From a checkpoint of a small mixture-of-experts model trained on Wikipedia: 96 SwiGLU neurons an expert.
Below are experts of layer 3 (counted from 0) of a mixture-of-experts language model. Rows are named router (the router's row for the expert), gate (a neuron's input weights, with its number), up (a neuron's input weights, with its number) and show model dimensions 0-191. Each number is 128 + 32 x the weight over its row's rms, rounded and kept within 0 to 255.
After each expert's rows: "comes after" lists some tokens at least twice as common just before its tokens as in all text. This comes from a sample of Wikipedia text that the model never trained on. Tokens count by the router's weight.

# expert 49
router [ 98  80 106  86 125 143 143 155 197 163 109  79 172 105 142 113 116 172 115 133 142  87 145  99 107  48 147 102 130 149 114  68  87  97  81 137  63  89 119 153 131 139 151 173 111 145 140 121  63 155 111 120 136 137 172  87 150 151 109 171 122 142 138 181 136  79 174 129 164 121 141 151  98  98 150 141 168 121 169 141 130 125 176 132 155  99  74 148 137 138 147 183 140 146  82 115 166 170 178 105 170 103  94 172 149 144 125 123 134 100 100  75 134 160 111 153 134 118 109 162  68  54 163 167 105 152 150 179 150  18  80 118 122  68 141 125  97  99 162 166  95 168 152 109  77 153 132 116 104 123 147  97  90 141 118 156 105 149 110 175 161 157 177 123 125  65 116 140  97 118 153 132 168 121  48 152 108 157  99 150 125 120 173 133 117 107 180 164 100 116 102 127]
gate0 [109 129 119 153  42 162  81  81 175  83  65  77  88 101 148 121 121 153 107 119 115 162 137 113 162 180 173 111 100 145 163 150 135 136 144  88 152 113 174 206 133 157 124 144 191 146 127 104 141 147 176 191 117  91 152 179 104  63 125 154 153  94 122 135 142 135 138 144 126 171 131 132 178 142 166 100  84 128 168 130 147 104 135  88 102 106  88 126 143  80  86 107 142 107 114 137 100 129  96  82 119 190 101  88 111 161 150  95 106 170 130 145 134 168 109 126 165 144 174 173 129 120  96 148 114  98 130 136 137 127 162 147 152 149 159 171  64 124 109 146  67  80 136  67 134 148 170 174 185 127  65  93 115 147 106  51 143  88 125  63 158 119 161 143 160 143 150  95 104 119 100 119 108 105 123 154  90 152 123 120 172  80 126 127 159 155 139  74 169 146 163  59]
up0 [150 146 143 119 138 111 172 143  71 168 192 159 139 161  73 134 114  85  98 131 154 160  75 116  86 123 106 148 137  86  99  71 134 118 136 154 183 122 109  32 138  62 145  97  85  96 169 138 152 156  43  96 116 156 124 127 129 155 162  57  90 146 115 122 137 134 136 117 137  61 114  91  63  90 101 171 169 131 146 142 120 153 101 156 119 138 154 122 107 203 189 138 105 123 134 118 109 133 139 200 114 135 163 154 163  94  98 100 134 103 145  73 134 112 102 148 126 181  90 113 125 161 148 119 143 158 149  93 148 129  78  86 123 143  81  84 163  96 164 107 177 159 149 160 154  94 126 125 127 139 182 158  88 123 119 131  90 119 138 126  97 116 128 101 108 138 129 166 200 118 161 145 127 165  98  98 179  93 102 114 149 162  98 123  92  69  71 174  92  95 116 172]
comes after: ",", "6", "4", "3", "5", "7"

# expert 18
router [154 127 118 165  94  86 149 134 160 120 135 177 171 160 100 135 111  99 117 133 162 135 163  51 117 152 182 144 132  97 127  97 118 129  84 139 105 118 158 172 208 184 119 130 158  86 173 111 103 165  93 142 160 167 132 121 177 123 130 123 141 140 186 116 134 130 119 159 117 132 149 192 144 164 144 120 125 130 130 104 116  68 139  81  80  92  89 112  97 169 122 123 173 148  83  67 138  88 156  92 124 117 124 154 172 129  48 162 128 114 101  65 161 128 164 105 128 105  98 105 172 198 148 142 141 155 129 130 150 130 122 128 114 149 144  97  78 121 158 121  71 111 139 163  83 139 184 113 127 105 166 118 100  45  57  58  56  94 117 124 173 114 131  78 116 103 122 142 122 134 105 145  81 147 130 180 109  65 181 153 171 118 140 150 103 100 147 116  90  66 137 160]
gate0 [181 184 196 139 157 118 106 149  92 130  74 131 164 129 127 121 179 128 138 128 140 164 107 141  63 115 179 105 137 137 163 123 140 104 154 118 145  93 134  74 167 123 127 199 105  89 164 103 139  94 122 150 107 125 108 151 129 161 153 101 195 117 152 126 135 137 127 176 162 101 100 180 120  77 149 131 150 179  99 117 104  97 124 119 122 120  88  85 139 163 146 151 143 101 121  88 109 135 101 126 167 188 137 116 171 146 114  96 146 109 139 119 122 144 118  94 184 109 132 136 114 116 192 101 139 147  81 186 136 146  87 115 124 118 114 109 182  93 136 184 229 131 162 107 153  77 113  70 140 119  99 145 125 197  68 193  87 111  74  73 164 135 148 107 107 124 132  79 124 143 131 120  75 179 127 134 204 134 149 117 187 135 109  73 170 196 128 131 109 154  83  91]
up0 [131 124  63  72 175 131 110 150 119 131 169  97 162 100 149 101 118 142 124 158 151 106  77 122 106 128 110 141 127 131  83 107 147 169 103  87 164 180 222 164 136 119 140 167  85  93 118 124 119 137 143  96 100  82  90 110 138 220 108 134 172 128 147 138 140 136 121 100  71  71 167 115 161  70 101 116 102 110 107 101 140 116 150 138 112  92 128 199  91 135  67 123  75  65 162 151  71 190 120 173 164 107  88 156  79  85 117 166 103 179 161 118 144 148 169 133 136 111 173 149 168 184 147 117  63 150 145 146 105 115 105 103 191 122 135 107 120 120 171 105 147 147  96 129 173  51  96  79 178 141 129 140 104 136 121 118  96 137 116  95 128 101 115 146 125 138 164 130  79 129 118  83 165  42 136 167 131 138  99  99 139 119 118 106 139 113 112  83 113  71 134 115]
comes after: " was", " is", " were", " he", " also", " and"

# expert 44
router [143 132  87 123 143 136 110 168 156 150 112 150 175 133 135 108 140  85 158 141 124 161 157  89 152 143 163 149 129  66 102 141 138 165 111 118 131 124 126 135 170 113 169  87 138 127 128 183 101 134 123 147  89 203 156 137 175 107 151 200 104 129 130 159 150 181 206 116 154 108 149 152 189 117 162 134 153 138 110 168 117  70 103 155 181 105  96 165 130 152  34  72  87 100 130 154 106 114  75 115 134  49 107 141 175 179  83 118 120  79  92  96 118 143 133  95 132 107 124 112 126 151  95 110 133 119 112 109 213 173  64 117 138 161 192  84 112 121 157 124  89 102 229 133 133 135 168  89  88 126 161  97 163 114 127  88 101  85 132 126 128 130 151  95 150 111 147 131 134 124 102 159  88 122 153 172 106 133 167 158 205  88 131 132 113 103 171 118  96  88 151 118]
gate0 [ 69 137  45 128 144  84 134 121 127 148 146 165 136 139 138 165 166 122 139 100 142 142 157  56  95  99 114 132 121 110 154  62 135 125 166 100 161  83 146 143  95  97 131 137 119 158 140 142  94  58 128 175 126 120  85 123 126 158 149 148 110 110 110  61 178 130  97 108 177 119 102 128 102 163 127 146 164 179 180 148 160 166 142 161 176 123 104  80 141 147  76 103 112 134 187 207 172  67 165 109 154 159 104 127 145 167 137  86 108 115  98  79 147  89 161 113 117 200 134 148 101  72 150 189 144 142 132  81 106 117  76 110 100 122 129 156 176 160 150 122 103  87 178 186 174  87 101 113 134 109 177 186 156 120 138 118  93 139 131 138 128  71 134 174 144 118 116 161  72 148 135 121 117 126 110 114 154  99 158 137 107 201 101 118 125 140 146 149 182  64 145 170]
up0 [ 51 117  20 148 121  66 129 122 117 154 128 156 137 148 118 199 143 117 122 108 130 162 123  85  88  97  97 140 146 112 160  54 115 108 165 126 181  90 144 114  68 116 140 131 127 155 132 126 134  90 123 209 105 139 120 126 108 172 150 133 113  98 113  89 161 117 124 132 165 107  95 105 106 175 117 154 143 199 182 121 146 129 158 151 200 109 127  94 131 152  97 103 147 115 168 191 159  78 173 131 128 134 105 139 168 156 152  84  85 115 139  72 149  79 166 109 106 163 158 140 119  86 132 185 142 106 101  95 111 119  76 118  97 140 107 166 171 169 143 108  84  92 143 179 144 110  95 114 130 106 184 205 165 141 124 109  81 139 152 133 131  66 121 165 132 134  95 135  87 179 120 127 132 141 113 106 135  86 153 126  90 181  94 128 107 140 130 164 182  74 166 164]
comes after: " was", " is", " to", " were", " be", " are"

# expert 23
router [110  97  92 209 135 143 123 177  71 122 120 170 121 139 156 105 125 125  97 149 178  37 144  78  85 121 120 126 138  89 135 119  91 159 166  78 146 118  92 162  88 185 140 118 122  82  92 136 154 208  94 125 100 178 147 148 161  94 158 145 170 114 111 126 136 136 180 154 169 208 197 156 140 156 118 134 126 153 119 141 136 133 183 105 107 134  89 130 133  81 137 109 169 134 131 147 125 115  76 115 137  86 112 130 126 104 145 159 160 200 120 134 127 140 150 171 118 119 136 129 182 122 108 125 101 102 119 151 138 128 181 199 188 151 151 118 122 114 118  90 111 112 109 141  69 146 135  70 157 152 158 143 178 100 164 139 158  91  91 123  84 116  46  94  82 108 148  53 112 132 142  46 101 121 121 178 113 139 148 134 160 115 124 135 148 133 134 119  93 126 201 158]
gate0 [ 97  97  87 102 122 112 131  90 140 169 126 114 140 153 145 123 172 142 141 118 104  86 154 108 133 167 126 132  78 205 179 167 152 130 147 198 125  87 165 162  87  95 222 129 163 115 165 109 128 115 119  95 110 117 141 148 176 166 188 121  86 191  65 165 119 149 132 123 143 108 138  98 179 106 183 174 148 120 109 195 116 182 154  81 131 151 138 126 115  97 156 134 171 152 160 210 170 140 145 141 141 129 166 151 136 155 118  94 119  87 167 140  52 113 131  89 126 100  65 149 136  96 155 115 105 110 152 123 147 103 146 171 179  86 131 145 147 105 131  99 156 167 154  93 137 111 122 136 179 191 103 106 148 117 130  99 109  75 145 128 163 106 121 160 154  82 130 161  84 111 160 161 148 111 103 123 122  65 149 145 156 176 199 169 134  78  93 144 184 145 155 129]
up0 [145 111 113  92 125 116 114 103 132 158 145 136 147 172 137 107 206 119 157 153 102  94 162 107 136 204 146 107 105 182 188 152 132 143 132 151 112  96 162 167  82  99 220 114 155 137 194 125 121 105 134 116 149 136 142 156 163 153 170  96 109 188  94 203 116 162 145 149 128 138 126 101 175 137 172 151 143 155  99 177 105 174 175  76 143 151 146 144  82 121 171 165 160 156 142 220 186 141 164 176 141  85 163 121 135 161 137  99 116  71 140 136  71 119 140 126  97 118 105 153 145 102 138 123 120 125 143 136 175 139 138 163 182  91 149 145 159 102 110  89 133 144 151  86 156 135 123 124 197 174 132 135 146 147 115  93 109  54 146 131 196 151 138 123 156 104 145 146  97 125 145 125 146 151  81 123 111  61 161 172 165 169 182 164 131  82 102 125 188 164 116 134]
comes after: " the", " a", " The", "The", " his", " an"

# expert 1
router [118 127 128  92 165  98 128 181 226 103 124 118 166 137  98 137  94 139 150 170 139 163 147  69  70  57 135 109  99 141  60  93 104  74 130 131 105  88 133 152 121 174  98 196 106 140 151 120  93 156 107 107 123 146 162  66 126  91 121 166  97 116 114 125 143 149 117 190 105 112  97  74 129 139 120 147 182 123 167 116 107 135 138 145 162  84 116 151  99 149 130 141 108 146  65  81 176 150 157 122 156  79  72 134 141 133  95 102 146 114  82 120 130 138 146 140 133 122  78 157 118 124 123 145 144 118 122 184 218  39 121 130 129  88 150  75  87  87 137 163 105 168 181 133 126 101 103 115  78  86 179 132 104 181  99 116  81 100 105 136 152 124 167  74 175 111 121 137 126 116 134  97 121 172  52 105  83 105 109 137 133 115 146 108 126 145 145 121 148  94  79  76]
gate0 [214  97  89 111 110 147 128 139 134 157 124 149 168 135 165  99 129 169 141 120 153 140 116 129  95  42  62 102  60 148 191 124 102 183 115 159 108  93  68 148 159  80  82 115 121 131  63  99 145 150 158 110 155 139 141  73 110  94 143 108 146  88 123 127 107 117 136 170 134  84 106 147 177 123 136 115 148 139 108  94 129  84 155 183 182 139 114 163 152 186 124 145 131 172 151 163 112 129 130 130  96 100 175  71 116 168 144 122  86 105 103 157  97 141 142 109  79 167 124  96 127 136 105  94 185 127 122 109 161 126  44  81  98 134  94 127 102  64 165 122 113 184 151  66 180  68 179  97  97 118 113 100 134 140 107 110 119 137 111 161 139 140 149 145 118 160  62 143 135 165  86 131 110 115 143 154 118 100 129  96  50 113 108  83 162 122 139  69  91  97 139 109]
up0 [118  90 122 125 121 109  49 130 137 135 121 171 116 112 104 135  78  80 139 140 135 166  35 159 116 151 128 161 109  84  76  89 132 145 113 127 112 107 160 160 161 124 125  76 129 138 155 126 169 111 133 111 103 118  64 155 143 158  83 188 149 110 138 157 151 173 138 146  68 175  91 187  72 157 215 192 156 146 124  75 151 192 107 128 130 110 151 118  81 125 123 120  58 103 105 141 119 135 159 124 161 111  93 202 129 126  98 117 136 123 158  42 156 150 118 120  83 132 132  92 112 158  87 133  87 130 143 150  98  84 149 152 104 140 150  92 147 156 115  71 112 175 138 121 103 129 115 149 153 141 117 163  64  96 149 197 122 100  88  94 151  98 164 121  95 158 131 115 154 175  89 121 175 125 141 102 131 102 120 141 136 114  95 222  99 146 140 133 137 191 125 151]
comes after: ",", " he", " He", " It", " which", ")"